From a checkpoint of a small mixture-of-experts model trained on Wikipedia: 13 layers, a softmax router.
Below are experts of layer 4 (counted from 0) of a mixture-of-experts language model. Rows are named router (the router's row for the expert), gate (a neuron's input weights, with its number), up (a neuron's input weights, with its number) and show model dimensions 0-127. Each number is 200 + 20 x the weight over its row's rms, rounded and kept within 0 to 999.
Before each expert's rows: a language model's description of what the expert responds to. This comes from a sample of Wikipedia text that the model never trained on.

# expert 38
What it handles: Participles, adjectives and nouns right after is/was/are/were, often followed by to, in or by: known, located, available, released, million.
router,186,212,205,216,194,209,163,189,189,177,159,237,178,187,208,192,190,201,215,160,206,218,182,214,203,185,215,180,173,209,181,192,186,202,185,203,179,196,191,190,206,218,189,190,224,184,229,189,189,218,181,210,232,255,192,189,195,185,216,217,216,195,210,232,214,189,190,227,204,215,210,184,190,203,196,183,224,244,228,214,218,198,181,217,222,199,206,188,175,223,207,165,202,227,218,185,212,234,200,170,196,164,207,214,220,206,220,190,230,183,221,210,187,212,194,192,202,186,195,216,189,223,187,185,192,152,233,196
gate0,190,204,206,198,197,186,193,201,212,209,192,204,182,195,244,203,202,230,221,179,209,217,192,178,207,139,197,235,182,204,188,173,174,168,203,189,170,164,207,225,191,133,184,199,192,209,215,218,174,215,189,177,203,204,215,167,196,215,224,238,199,185,160,200,209,192,226,216,219,232,202,193,194,201,210,204,206,209,198,198,252,203,217,213,185,181,176,162,181,186,200,180,222,177,203,231,189,244,214,179,208,183,200,186,170,228,214,212,223,178,227,177,213,176,190,185,193,194,224,204,193,215,195,195,196,179,170,195
up0,221,196,221,210,200,192,181,239,180,189,184,204,203,227,185,190,180,171,212,202,216,211,196,207,182,209,182,202,200,215,190,229,217,220,233,221,207,182,157,174,215,179,195,233,214,240,185,174,219,211,163,222,227,219,212,187,203,224,181,241,227,220,198,190,203,216,182,174,169,184,222,201,205,210,256,220,177,202,238,190,241,204,212,220,218,200,181,212,169,241,183,250,188,200,224,204,213,178,180,172,219,209,201,197,238,202,219,214,193,202,174,248,208,182,209,228,205,237,224,222,176,192,198,197,195,201,234,167
gate1,226,193,205,191,211,216,234,171,238,187,202,211,153,203,215,191,171,159,208,152,198,205,185,215,191,174,179,256,220,205,216,199,188,201,178,229,205,194,180,186,173,178,203,189,242,196,212,191,215,172,195,207,206,166,207,192,214,177,177,182,209,185,209,192,235,210,166,192,205,199,209,179,216,200,225,188,226,205,205,236,166,224,204,197,197,182,209,199,165,203,218,180,203,238,207,205,192,216,170,192,227,201,222,165,200,165,204,219,234,190,143,198,242,205,180,206,195,220,232,196,195,180,174,225,169,217,184,206
up1,223,200,195,193,211,192,179,234,201,232,196,186,197,200,193,186,224,220,230,200,216,208,178,155,156,188,235,193,231,211,192,172,219,186,191,193,185,208,205,188,206,183,198,206,196,192,234,224,180,187,172,191,226,188,192,209,190,212,214,191,183,214,223,141,195,197,175,216,187,161,191,219,202,200,209,221,209,217,236,195,231,205,194,221,198,190,194,228,189,215,142,208,200,223,214,199,230,220,193,196,214,212,202,211,200,228,178,190,196,218,213,209,213,180,180,174,217,178,204,229,167,229,184,205,206,214,229,184
gate2,200,201,196,187,174,221,190,192,191,175,196,185,190,215,182,230,213,189,154,180,194,236,223,175,196,193,193,198,216,169,240,237,201,182,189,219,204,190,246,224,224,194,200,217,198,209,230,175,150,171,178,181,200,213,202,186,163,214,184,220,220,206,186,204,201,212,198,209,197,209,197,188,204,183,185,214,165,201,214,164,196,203,235,177,219,210,239,211,178,194,205,191,195,193,220,182,217,213,235,197,226,210,209,179,205,200,226,180,189,199,210,211,213,180,211,194,169,134,220,191,220,187,202,222,189,205,214,231
up2,182,239,220,207,218,172,208,226,185,168,208,180,210,174,209,217,249,187,191,203,159,165,196,198,208,186,212,162,178,215,182,208,210,192,188,198,200,245,162,228,191,190,189,183,225,212,216,228,221,220,213,201,236,184,219,180,201,191,209,223,207,189,191,185,196,197,176,191,194,258,216,198,188,213,206,205,196,212,230,199,209,217,229,214,145,170,206,264,234,196,235,198,191,199,201,215,190,180,228,217,171,175,200,207,173,204,225,195,217,213,198,236,213,160,203,208,211,187,204,248,181,207,212,149,213,199,198,199
gate3,193,211,234,193,181,169,221,213,143,175,195,201,225,188,195,194,201,202,213,177,199,190,182,196,198,193,210,216,162,199,207,218,168,237,216,235,227,181,158,172,179,238,176,200,235,203,174,212,194,201,192,217,200,207,208,217,213,195,208,179,221,182,179,203,181,183,207,197,202,194,192,209,198,180,182,210,207,227,224,215,218,225,189,225,228,205,227,194,205,248,220,176,215,213,190,252,205,204,194,170,195,196,175,198,217,199,202,182,175,233,180,206,200,204,211,191,177,208,197,168,203,218,192,191,185,203,193,196
up3,188,212,156,208,159,214,221,177,232,171,219,168,171,222,198,215,198,212,224,209,210,209,217,220,244,168,184,166,212,224,205,209,230,169,219,204,198,174,234,216,190,163,220,219,181,160,244,173,186,212,200,177,168,206,168,253,188,215,208,218,187,205,232,210,173,220,201,224,194,200,227,214,186,201,215,199,206,193,194,205,201,220,198,178,201,199,227,217,188,149,191,192,184,229,184,214,175,188,188,217,237,219,205,239,187,200,157,194,218,207,215,180,212,186,192,201,209,166,155,208,197,202,192,175,206,199,197,192
gate4,139,203,186,170,208,185,249,200,207,218,175,193,189,191,172,189,228,237,233,141,158,239,188,194,202,166,191,231,201,186,231,176,177,243,212,178,218,184,187,186,189,220,184,212,197,201,187,184,161,176,207,183,234,207,177,194,205,184,212,226,220,196,201,215,199,191,206,201,190,171,185,205,159,222,208,200,189,202,218,209,204,227,228,214,181,209,190,206,193,196,198,199,215,195,211,239,197,216,209,175,230,204,203,225,199,184,213,167,219,193,191,201,222,205,198,219,203,222,206,203,195,203,188,257,216,184,232,192
up4,227,226,202,209,190,212,176,181,214,215,228,220,177,199,190,240,208,212,193,225,207,188,248,177,205,229,194,206,162,181,171,213,212,196,168,192,163,215,227,198,159,181,221,201,203,217,208,162,220,225,219,192,191,220,212,171,202,244,186,195,168,195,215,237,176,184,174,221,185,222,202,197,198,165,195,210,209,205,213,188,217,203,202,244,197,176,199,183,193,210,182,212,199,183,198,185,198,173,231,219,210,186,186,217,217,198,223,202,198,216,190,197,228,197,187,190,207,203,175,215,210,271,193,191,200,176,201,197
gate5,195,199,180,197,190,223,225,198,195,208,196,242,183,212,234,211,206,188,194,193,203,247,215,195,196,217,176,162,184,186,166,216,196,209,216,179,213,182,195,184,218,198,167,190,214,192,238,169,183,210,208,190,221,202,241,232,168,232,191,199,195,182,188,191,173,193,181,185,241,195,199,198,229,228,203,192,197,187,205,227,198,183,169,198,201,170,214,212,181,222,211,214,204,225,216,192,195,196,184,237,233,183,195,198,217,215,163,184,209,148,185,190,231,210,179,164,184,186,236,209,211,186,196,214,206,191,208,202
up5,157,221,243,197,192,211,200,184,185,170,211,192,214,180,168,196,179,213,201,208,217,209,228,175,188,214,179,202,227,173,211,233,191,200,183,204,221,183,240,188,211,222,207,194,163,198,169,217,229,152,159,226,185,222,175,179,194,174,196,179,177,214,240,235,219,182,180,183,194,240,220,201,174,189,198,209,192,160,205,226,172,218,187,204,218,201,178,209,173,196,252,204,210,195,199,202,191,224,219,198,202,206,222,166,200,214,219,218,172,197,229,179,196,195,186,208,222,183,228,169,161,207,234,227,222,190,191,239
gate6,193,200,212,198,189,203,165,166,193,167,204,203,206,212,199,154,185,230,230,177,183,229,199,224,210,230,191,232,203,208,181,174,248,169,188,201,196,180,218,229,198,195,149,171,215,212,217,221,215,213,199,188,181,207,152,165,193,198,220,194,198,189,188,204,214,195,223,167,198,174,234,236,213,188,199,214,184,210,206,179,182,200,196,227,214,173,248,198,205,164,200,191,214,207,185,186,184,201,203,165,198,197,211,186,179,203,175,173,180,251,205,221,169,170,199,213,215,213,233,218,210,198,214,216,205,212,192,147
up6,199,217,208,174,226,221,221,199,226,197,162,195,224,197,214,218,163,211,190,242,169,198,222,192,169,193,227,187,183,185,223,172,232,181,207,221,203,198,204,211,197,204,203,204,236,228,209,163,200,203,210,204,199,213,218,182,187,198,228,209,164,215,181,224,201,194,253,196,221,187,182,182,230,182,185,206,213,187,189,213,188,187,190,204,163,229,202,176,219,203,185,184,169,207,193,182,183,201,224,185,232,203,224,195,228,172,206,191,191,177,204,206,227,190,177,241,191,166,142,191,173,194,214,214,197,194,178,262
gate7,230,233,220,172,166,210,212,204,181,211,210,177,193,166,201,178,226,216,167,236,209,204,171,220,210,170,189,226,209,228,181,196,202,177,193,181,214,244,219,189,200,216,214,214,235,194,203,198,187,235,194,221,199,201,232,218,233,209,179,176,205,175,231,202,208,203,221,173,212,193,215,182,187,191,198,224,236,177,204,204,206,193,212,177,203,180,198,231,180,181,251,221,201,200,186,197,166,201,239,206,201,197,212,148,231,171,202,230,207,197,222,218,207,216,188,180,208,182,176,192,182,222,238,184,179,195,207,186
up7,168,217,226,252,186,202,184,214,165,167,185,191,203,183,207,183,154,236,223,187,167,203,192,225,230,176,193,170,179,185,229,197,231,209,182,199,200,172,227,242,181,189,213,184,192,178,222,226,238,197,208,206,204,170,228,211,214,184,200,208,246,179,215,202,188,212,219,213,187,199,208,206,192,218,212,207,198,158,202,172,221,185,195,201,213,190,236,200,170,189,246,160,199,203,226,143,224,188,213,198,179,198,196,189,211,196,187,183,194,190,190,160,208,198,239,239,214,205,263,198,174,211,202,226,226,206,202,215

# expert 5
What it handles: Verb suffixes and inflected verbs in narrative about people, such as -ed, -ated, -ing, worked, plus particles out, up, off.
router,157,204,193,212,200,207,174,149,184,230,169,196,217,192,173,194,204,205,214,179,216,224,212,175,208,177,226,237,161,198,191,178,219,207,241,198,170,187,199,212,211,198,215,204,215,155,197,195,163,223,206,247,199,233,211,196,174,206,209,195,190,215,206,238,222,200,230,188,205,220,197,191,210,190,199,180,228,157,230,196,198,201,204,180,239,191,203,171,203,220,183,175,188,174,193,204,201,221,182,209,199,193,214,179,212,181,211,201,174,206,226,218,212,207,222,196,206,210,241,211,210,178,210,219,202,195,202,216
gate0,183,202,190,199,170,155,206,213,198,201,169,186,235,208,204,181,215,201,233,214,184,210,205,206,179,179,238,225,227,206,208,203,194,191,226,230,183,224,190,192,193,150,200,205,232,205,228,210,211,230,177,211,211,226,189,199,202,205,229,239,209,199,212,216,191,164,228,154,172,195,238,175,212,212,200,174,244,212,232,224,199,226,220,207,187,164,246,207,212,180,214,195,155,194,189,171,186,217,217,183,204,204,195,194,186,190,191,181,197,171,195,225,208,181,213,160,215,178,216,177,193,211,202,191,193,203,178,192
up0,213,204,254,202,183,195,251,188,177,206,203,207,187,237,183,187,156,208,216,192,194,192,191,174,194,166,255,209,209,190,183,213,199,206,216,210,226,182,189,233,193,229,196,214,220,195,200,212,186,192,202,223,210,200,225,217,210,195,165,168,188,211,223,198,162,222,187,167,194,175,214,182,193,195,208,204,209,163,213,173,183,207,209,202,187,206,214,197,218,174,193,200,202,190,198,188,170,215,218,241,205,222,195,221,221,176,192,192,212,221,178,209,266,220,218,197,203,189,220,218,186,201,203,190,184,213,222,210
gate1,206,197,206,225,186,186,196,220,188,212,195,190,183,184,189,194,210,223,185,207,172,218,204,188,162,249,230,175,200,189,178,216,193,214,251,186,200,202,225,223,186,204,210,200,211,200,211,245,242,236,177,214,183,204,192,202,194,196,210,234,202,209,201,198,183,160,194,181,217,216,213,211,190,222,252,193,180,222,215,187,174,219,230,225,200,206,211,159,204,195,164,187,225,212,190,205,187,201,241,217,170,159,167,240,183,225,166,207,166,199,202,210,208,233,237,232,184,184,179,227,206,180,183,219,191,212,191,209
up1,207,190,182,214,227,157,195,171,210,185,218,215,190,184,189,177,239,223,203,216,183,262,201,229,240,221,177,182,177,192,200,219,221,186,228,206,195,175,183,191,201,255,236,219,201,208,183,164,188,187,190,201,186,237,170,190,191,194,197,178,161,232,174,232,190,224,219,204,183,177,222,171,197,210,205,228,234,219,197,155,200,179,180,216,172,188,205,205,235,151,201,215,194,189,179,218,209,212,175,141,237,187,205,219,201,198,211,181,193,179,184,239,212,208,197,191,212,188,183,189,198,219,200,177,183,193,207,189
gate2,203,217,168,225,174,221,212,230,180,183,199,228,246,187,210,204,185,202,215,211,188,172,208,207,216,206,202,194,209,238,179,231,200,212,217,212,185,211,210,204,182,210,168,189,197,158,190,232,189,219,203,204,208,224,190,188,198,171,180,181,208,185,213,172,190,203,174,177,160,183,218,193,211,166,198,204,243,198,181,209,197,193,202,185,208,228,232,204,213,206,204,171,221,174,192,208,185,246,189,181,183,200,216,213,169,194,192,197,203,189,224,225,181,204,203,228,216,204,195,204,167,199,202,202,209,198,202,216
up2,205,194,236,158,201,192,218,200,176,178,170,158,193,183,216,205,200,185,198,226,200,190,233,191,184,200,179,191,176,201,222,204,203,204,213,206,196,193,196,188,169,243,175,195,211,214,227,221,169,187,213,229,222,194,240,162,166,200,203,197,180,211,186,208,173,202,169,174,191,225,192,193,213,185,176,148,209,196,192,179,253,231,186,215,205,184,211,218,233,203,197,211,181,227,206,205,196,173,221,203,195,181,235,193,207,209,199,191,223,190,179,203,215,221,202,203,181,174,207,209,164,185,226,225,200,208,170,186
gate3,208,221,194,211,208,205,213,196,196,182,199,208,154,216,184,184,217,197,207,208,172,171,230,227,233,221,198,225,224,176,186,231,184,195,244,257,202,204,195,203,192,182,185,227,215,211,208,196,211,223,190,193,180,226,206,213,202,202,198,174,182,185,230,195,204,200,200,228,189,196,201,182,222,197,198,222,167,186,170,191,193,225,215,185,191,162,226,217,207,184,195,188,175,190,201,174,180,190,159,210,226,205,212,196,207,211,189,194,177,177,189,184,193,181,204,182,186,211,211,202,205,180,190,194,202,231,162,209
up3,217,211,235,174,217,187,205,197,215,245,176,203,185,174,210,215,201,179,217,198,149,216,207,162,177,200,217,206,191,178,199,204,204,225,189,184,180,206,176,156,220,221,192,228,231,197,173,190,157,223,206,169,222,181,204,179,178,199,227,171,218,204,210,208,192,215,179,178,234,158,215,219,216,179,207,192,159,200,190,191,192,200,187,195,230,227,211,166,233,247,185,213,195,222,184,188,202,229,204,198,220,209,174,207,228,200,189,176,187,228,203,203,237,201,196,225,225,211,194,196,209,197,179,152,174,190,186,208
gate4,200,212,200,242,212,172,213,202,180,193,168,135,224,187,195,217,221,212,192,181,254,226,163,219,219,201,168,186,181,197,234,201,214,210,189,211,213,199,182,252,183,198,181,227,216,166,194,193,218,176,208,166,209,192,193,183,189,203,199,205,186,198,195,204,226,207,240,204,248,210,212,179,195,215,217,201,206,198,202,191,199,220,208,226,225,209,162,203,188,203,216,190,203,172,193,195,203,193,239,195,215,186,213,153,197,200,163,214,186,181,205,182,206,210,225,191,251,209,173,195,197,201,225,189,196,183,181,212
up4,199,173,219,197,188,226,203,203,225,181,147,217,185,182,195,200,217,192,212,192,217,182,214,183,194,213,162,234,199,186,185,163,192,179,207,202,204,205,186,174,219,166,208,199,194,198,246,220,205,219,214,225,179,223,203,194,250,231,209,189,236,189,172,188,198,171,169,235,210,209,197,201,227,189,195,213,190,206,190,226,201,191,212,238,178,210,217,202,223,188,199,229,156,209,198,182,179,198,217,232,202,187,218,209,208,217,199,202,211,213,196,187,230,181,220,171,177,206,221,203,194,204,206,171,220,215,237,181
gate5,199,208,190,227,194,213,212,203,198,202,211,193,187,205,205,218,156,188,207,205,189,193,185,167,194,182,227,169,161,200,201,167,218,202,206,183,214,178,196,182,170,198,193,225,212,198,187,220,220,213,214,220,188,223,203,202,180,240,201,232,220,219,187,220,210,164,224,216,196,180,194,250,203,193,218,180,208,217,235,195,194,214,231,197,189,226,199,207,206,195,210,198,202,195,195,174,207,174,158,210,199,162,216,196,193,176,224,211,206,220,211,176,230,212,167,220,171,174,164,177,227,214,184,244,209,218,166,199
up5,220,226,212,207,180,166,204,166,207,213,182,211,194,198,190,227,223,217,181,204,200,205,195,212,205,211,228,216,209,180,167,206,227,235,218,179,169,210,203,203,229,211,198,195,187,174,206,229,202,176,175,220,196,215,182,196,221,206,213,200,191,213,222,222,191,174,210,224,205,176,162,183,202,186,200,196,220,155,197,216,181,226,230,223,204,185,179,193,193,189,191,220,195,210,198,179,181,225,204,218,207,201,184,198,213,221,183,200,200,233,194,201,207,160,248,195,205,184,204,184,153,194,217,196,194,178,216,212
gate6,173,223,204,211,211,208,213,201,185,213,181,231,238,204,230,182,204,209,206,251,181,224,195,223,190,198,198,177,240,191,198,205,187,209,211,165,204,207,194,231,176,206,186,193,207,205,201,199,179,206,172,195,214,209,173,174,195,206,209,195,215,160,198,208,233,223,219,162,183,170,188,212,190,199,180,190,201,201,167,176,199,166,198,180,187,190,149,224,196,198,214,175,195,175,179,217,198,224,174,200,229,203,193,221,221,164,207,224,188,221,236,203,240,206,174,208,187,187,235,225,215,192,238,190,211,185,190,213
up6,211,219,194,187,181,206,200,216,188,192,209,232,200,168,178,184,223,204,173,220,190,222,205,181,205,171,184,250,155,190,185,210,199,193,165,214,209,190,188,182,206,197,199,205,168,176,214,199,171,224,211,189,223,204,225,217,201,195,202,190,188,224,200,233,167,218,199,217,206,165,205,212,206,142,160,150,231,216,209,223,176,207,210,149,222,186,210,243,195,203,218,208,211,223,208,182,250,183,169,215,191,174,225,204,207,216,216,228,197,234,165,217,225,183,209,219,202,190,185,182,164,211,224,195,184,204,209,221
gate7,183,193,195,199,207,223,164,193,203,234,149,198,196,220,169,219,228,214,244,177,212,210,222,193,210,194,230,213,203,205,186,222,223,177,180,235,194,214,193,219,174,206,213,221,200,169,181,215,173,182,206,212,220,204,204,197,193,175,248,208,206,167,184,183,197,172,181,193,236,211,206,180,193,208,181,155,198,249,191,174,204,227,240,212,181,179,201,220,219,211,188,199,213,203,173,238,215,226,205,186,168,167,218,166,211,197,211,187,153,204,198,197,180,187,186,222,219,179,183,237,218,190,227,198,165,177,214,208
up7,168,197,180,183,212,209,180,176,199,215,205,209,207,212,222,206,176,195,191,180,160,170,196,202,186,209,189,161,205,213,207,204,209,221,165,220,209,166,213,206,203,222,208,178,217,216,165,192,250,199,220,186,192,193,238,226,208,151,231,217,211,186,195,183,182,240,192,221,201,166,238,198,197,180,223,198,231,202,222,207,155,169,205,187,160,174,178,163,195,164,206,187,216,194,199,177,216,161,232,203,198,177,194,224,191,171,223,205,166,186,203,181,194,191,185,194,197,168,204,196,182,220,204,197,208,188,188,216

# expert 26
What it handles: Auxiliaries, main verbs and conjunctions beginning a clause or predicate after a subject or to: have, had, as, that, where, when, imposed.
router,197,189,204,242,208,176,211,205,192,187,196,164,208,220,202,192,212,181,223,228,189,172,178,180,195,212,217,176,186,215,189,228,206,207,195,167,187,190,202,199,189,202,198,226,241,211,187,184,196,221,194,223,188,195,191,220,177,200,219,190,222,192,192,205,205,210,213,201,196,158,218,197,196,184,205,208,199,207,221,196,207,202,214,179,180,197,201,165,194,199,190,186,246,169,231,198,241,209,185,222,218,216,198,184,194,192,231,183,194,230,216,217,207,214,197,179,204,162,237,182,187,181,187,196,223,231,194,206
gate0,213,187,188,167,193,214,169,222,152,228,207,231,197,211,221,201,212,223,178,200,224,197,214,190,204,224,173,192,177,220,188,165,211,173,200,226,226,194,193,240,203,176,202,196,200,190,183,221,185,194,231,245,203,207,215,228,229,233,205,203,195,210,205,203,165,213,211,222,182,206,209,166,178,187,189,192,235,234,223,198,180,172,194,155,187,223,243,170,203,200,211,205,193,199,204,241,205,202,212,223,213,173,162,178,196,202,223,187,187,212,214,207,225,236,238,179,191,183,182,191,150,178,227,208,194,190,193,220
up0,197,229,170,203,197,146,213,186,198,190,185,202,215,229,180,216,195,163,182,183,190,189,203,188,205,192,212,207,199,222,194,214,227,212,184,177,170,209,174,171,213,199,180,167,173,172,204,188,235,206,197,214,241,223,190,187,243,188,237,191,225,189,198,177,222,197,201,212,217,174,213,240,172,183,220,220,195,222,212,199,205,218,181,190,191,204,187,206,197,224,234,196,182,203,187,168,181,223,212,229,178,203,214,177,216,191,194,175,219,210,207,207,191,186,196,193,216,181,214,205,184,186,182,213,258,200,186,212
gate1,194,180,207,209,199,190,188,224,206,214,200,189,221,193,198,220,191,214,200,166,193,167,224,169,220,215,165,205,179,219,179,207,167,199,188,181,173,198,144,216,175,208,210,239,224,218,198,217,233,188,195,192,238,227,207,226,172,198,239,200,170,248,221,200,201,204,188,188,174,219,215,204,182,149,228,210,217,167,220,229,187,244,175,180,217,172,185,219,243,207,210,210,199,211,184,203,179,189,225,244,198,199,197,241,220,214,166,166,209,188,205,189,215,174,221,215,165,191,203,230,185,228,212,160,195,196,178,214
up1,183,216,186,192,217,183,192,175,215,181,196,224,178,191,212,177,227,165,222,174,191,197,210,197,195,210,175,191,217,182,219,206,238,243,202,192,157,198,233,231,195,194,198,205,251,191,250,163,214,226,212,175,194,227,185,200,190,181,188,184,202,169,192,217,204,214,200,193,205,181,149,175,197,216,181,164,202,203,190,216,200,198,220,216,207,199,189,192,218,234,203,177,220,232,188,173,229,256,202,172,206,193,178,214,224,173,204,200,186,195,222,244,200,193,226,180,209,190,191,195,178,184,208,178,210,219,222,152
gate2,212,205,227,199,194,243,208,185,215,193,172,219,140,167,241,187,173,209,211,177,182,184,215,204,214,191,189,173,185,200,181,225,241,178,216,161,211,189,195,187,195,180,215,235,225,179,170,208,201,207,216,202,230,220,187,230,185,243,182,179,170,186,201,196,225,199,209,210,200,205,200,228,190,194,199,194,214,179,230,192,181,213,213,181,209,185,198,211,233,194,193,220,223,232,206,161,226,204,158,202,182,221,220,190,191,204,186,162,192,178,229,225,199,210,230,199,219,173,179,184,180,214,216,196,182,194,176,172
up2,233,172,192,238,216,207,176,243,182,222,183,157,181,243,175,237,202,212,207,209,216,239,189,239,178,185,220,221,218,182,197,198,221,203,210,188,172,170,211,215,194,246,208,213,189,195,221,209,211,186,244,226,200,186,209,183,175,182,227,217,196,219,252,223,217,198,178,213,190,200,178,183,212,169,202,179,225,226,235,190,225,181,203,201,187,185,192,178,174,179,202,190,190,155,209,219,175,194,233,229,206,185,202,191,206,195,204,246,191,208,196,184,223,174,226,194,229,201,213,186,196,198,168,228,176,218,207,225
gate3,163,193,162,131,229,168,188,188,218,195,173,193,170,175,184,179,219,213,182,205,215,204,182,236,198,177,212,206,203,155,198,231,193,237,211,210,227,197,213,209,191,204,223,171,179,210,173,202,188,189,197,166,207,191,199,188,244,172,183,187,204,146,178,185,193,214,192,253,217,196,208,169,178,176,210,184,184,191,211,213,208,173,192,205,233,185,177,192,206,170,218,216,213,194,201,181,198,207,188,216,190,201,181,177,201,200,169,221,212,226,187,192,191,231,212,169,227,210,172,219,224,213,182,188,186,188,183,172
up3,230,200,205,190,193,177,213,163,177,193,199,255,214,182,185,180,206,216,191,203,231,163,190,207,219,212,195,199,213,216,254,183,187,187,187,221,223,225,227,185,188,223,219,165,216,233,190,187,200,190,183,218,177,192,216,196,161,214,203,167,214,219,205,217,208,191,201,181,174,211,184,182,165,204,210,214,220,198,183,200,188,189,164,224,206,209,218,150,210,169,193,191,183,185,216,187,188,186,187,193,193,224,237,189,191,214,182,228,227,221,196,219,201,209,193,175,160,197,206,233,212,221,233,199,193,191,210,182
gate4,205,197,209,220,215,213,187,223,199,197,177,185,231,172,174,154,211,163,191,163,232,185,191,222,227,228,216,236,194,213,215,227,221,186,188,201,187,210,213,182,202,179,165,201,209,206,203,204,216,201,194,200,185,221,196,171,178,201,202,204,196,205,249,214,209,196,228,176,167,200,242,206,199,196,224,211,192,187,189,193,200,243,222,164,159,195,181,208,192,150,187,198,241,201,183,194,234,188,191,198,191,198,185,226,207,197,237,194,205,228,230,229,213,182,216,229,191,212,240,176,218,215,197,189,206,204,182,193
up4,193,180,181,194,202,240,202,167,194,217,204,196,169,170,184,191,183,227,231,226,196,193,201,199,200,215,191,176,199,209,171,169,187,198,175,198,188,183,188,174,216,179,193,233,189,207,221,185,192,192,222,218,219,208,214,197,191,193,205,231,209,211,163,219,177,188,202,179,217,199,182,200,196,247,183,199,229,207,179,178,227,163,205,190,193,183,192,219,199,203,178,180,212,201,193,201,182,195,193,207,186,210,190,245,211,239,197,227,193,220,193,209,233,215,190,191,168,178,206,212,209,194,206,199,184,184,197,189
gate5,174,198,200,196,191,154,221,201,228,201,188,176,198,144,196,157,193,182,164,221,214,178,192,205,224,202,200,192,176,194,192,227,211,217,221,198,229,192,229,185,207,206,224,179,205,187,192,172,210,208,159,247,208,198,195,199,195,186,193,217,230,227,208,184,198,177,207,211,182,220,213,180,225,224,181,215,180,176,169,220,201,242,255,200,253,194,183,219,214,187,227,197,204,188,201,193,201,222,175,198,233,198,204,205,208,195,216,187,189,172,207,167,193,199,155,209,203,192,175,204,214,199,238,177,194,205,162,203
up5,205,212,212,184,210,162,187,202,186,218,193,206,209,189,214,211,218,184,185,187,186,187,209,194,208,191,211,216,186,213,209,222,186,187,215,200,215,222,157,167,209,235,200,202,214,175,176,230,203,230,201,234,207,227,202,191,186,221,208,197,209,146,189,199,188,190,203,197,222,194,158,205,180,186,185,237,210,150,240,212,169,197,196,210,246,197,225,196,176,214,196,225,258,198,207,245,221,213,219,177,160,196,190,182,188,209,183,228,212,197,196,209,229,195,169,214,183,173,199,180,210,183,175,181,122,212,178,195
gate6,209,198,199,195,182,180,217,213,194,201,170,199,210,194,187,184,242,210,201,206,206,235,213,187,186,174,179,185,174,197,184,184,178,195,201,195,183,205,191,200,206,194,200,206,191,195,210,197,186,169,198,183,161,216,208,238,222,189,207,207,195,195,225,209,228,199,193,190,221,234,227,178,220,190,209,142,181,192,219,219,146,218,187,212,237,200,197,205,200,214,234,213,214,167,242,206,211,174,195,206,197,200,218,186,224,200,201,190,174,187,220,190,186,193,204,229,227,192,168,173,222,220,171,181,186,220,169,188
up6,168,194,182,193,229,216,195,209,208,172,205,207,213,198,202,198,205,188,186,210,233,199,180,184,224,202,198,189,241,204,220,209,220,202,177,199,193,213,214,201,203,199,162,148,173,213,191,197,195,177,209,182,203,158,198,190,222,232,204,173,215,209,166,189,222,207,172,196,201,201,196,194,174,245,194,198,175,182,196,186,243,233,209,202,176,205,173,192,212,190,175,211,206,199,187,196,216,176,202,183,222,190,182,192,189,200,213,209,184,217,215,206,217,209,230,177,187,219,169,228,210,224,236,182,224,201,208,163
gate7,215,221,170,211,173,205,184,220,172,201,150,200,207,200,206,186,155,207,210,234,169,195,212,188,192,234,234,167,206,243,206,200,183,180,219,224,216,209,205,197,192,217,205,215,197,226,173,178,185,200,158,171,206,216,196,224,216,163,178,208,181,173,217,229,237,199,221,235,230,190,151,220,179,227,193,202,176,193,194,205,212,205,201,177,184,180,205,178,212,165,188,203,197,199,195,206,223,209,190,221,238,188,185,193,259,226,194,198,195,187,204,186,209,222,216,190,201,186,188,184,203,201,232,177,224,198,213,198
up7,204,218,187,183,189,216,201,188,205,196,205,215,197,196,207,191,175,199,201,195,206,158,202,175,222,159,198,184,190,186,163,172,206,200,199,226,227,213,198,205,159,197,235,229,170,193,214,218,211,228,197,221,192,164,216,176,197,216,205,208,202,205,199,192,225,196,190,200,190,238,220,183,257,239,171,186,186,239,201,171,232,201,218,190,160,183,211,192,176,203,186,208,199,180,185,175,196,173,213,211,212,226,183,140,182,202,190,203,219,173,201,206,196,205,229,242,192,196,171,181,186,212,205,205,204,211,225,207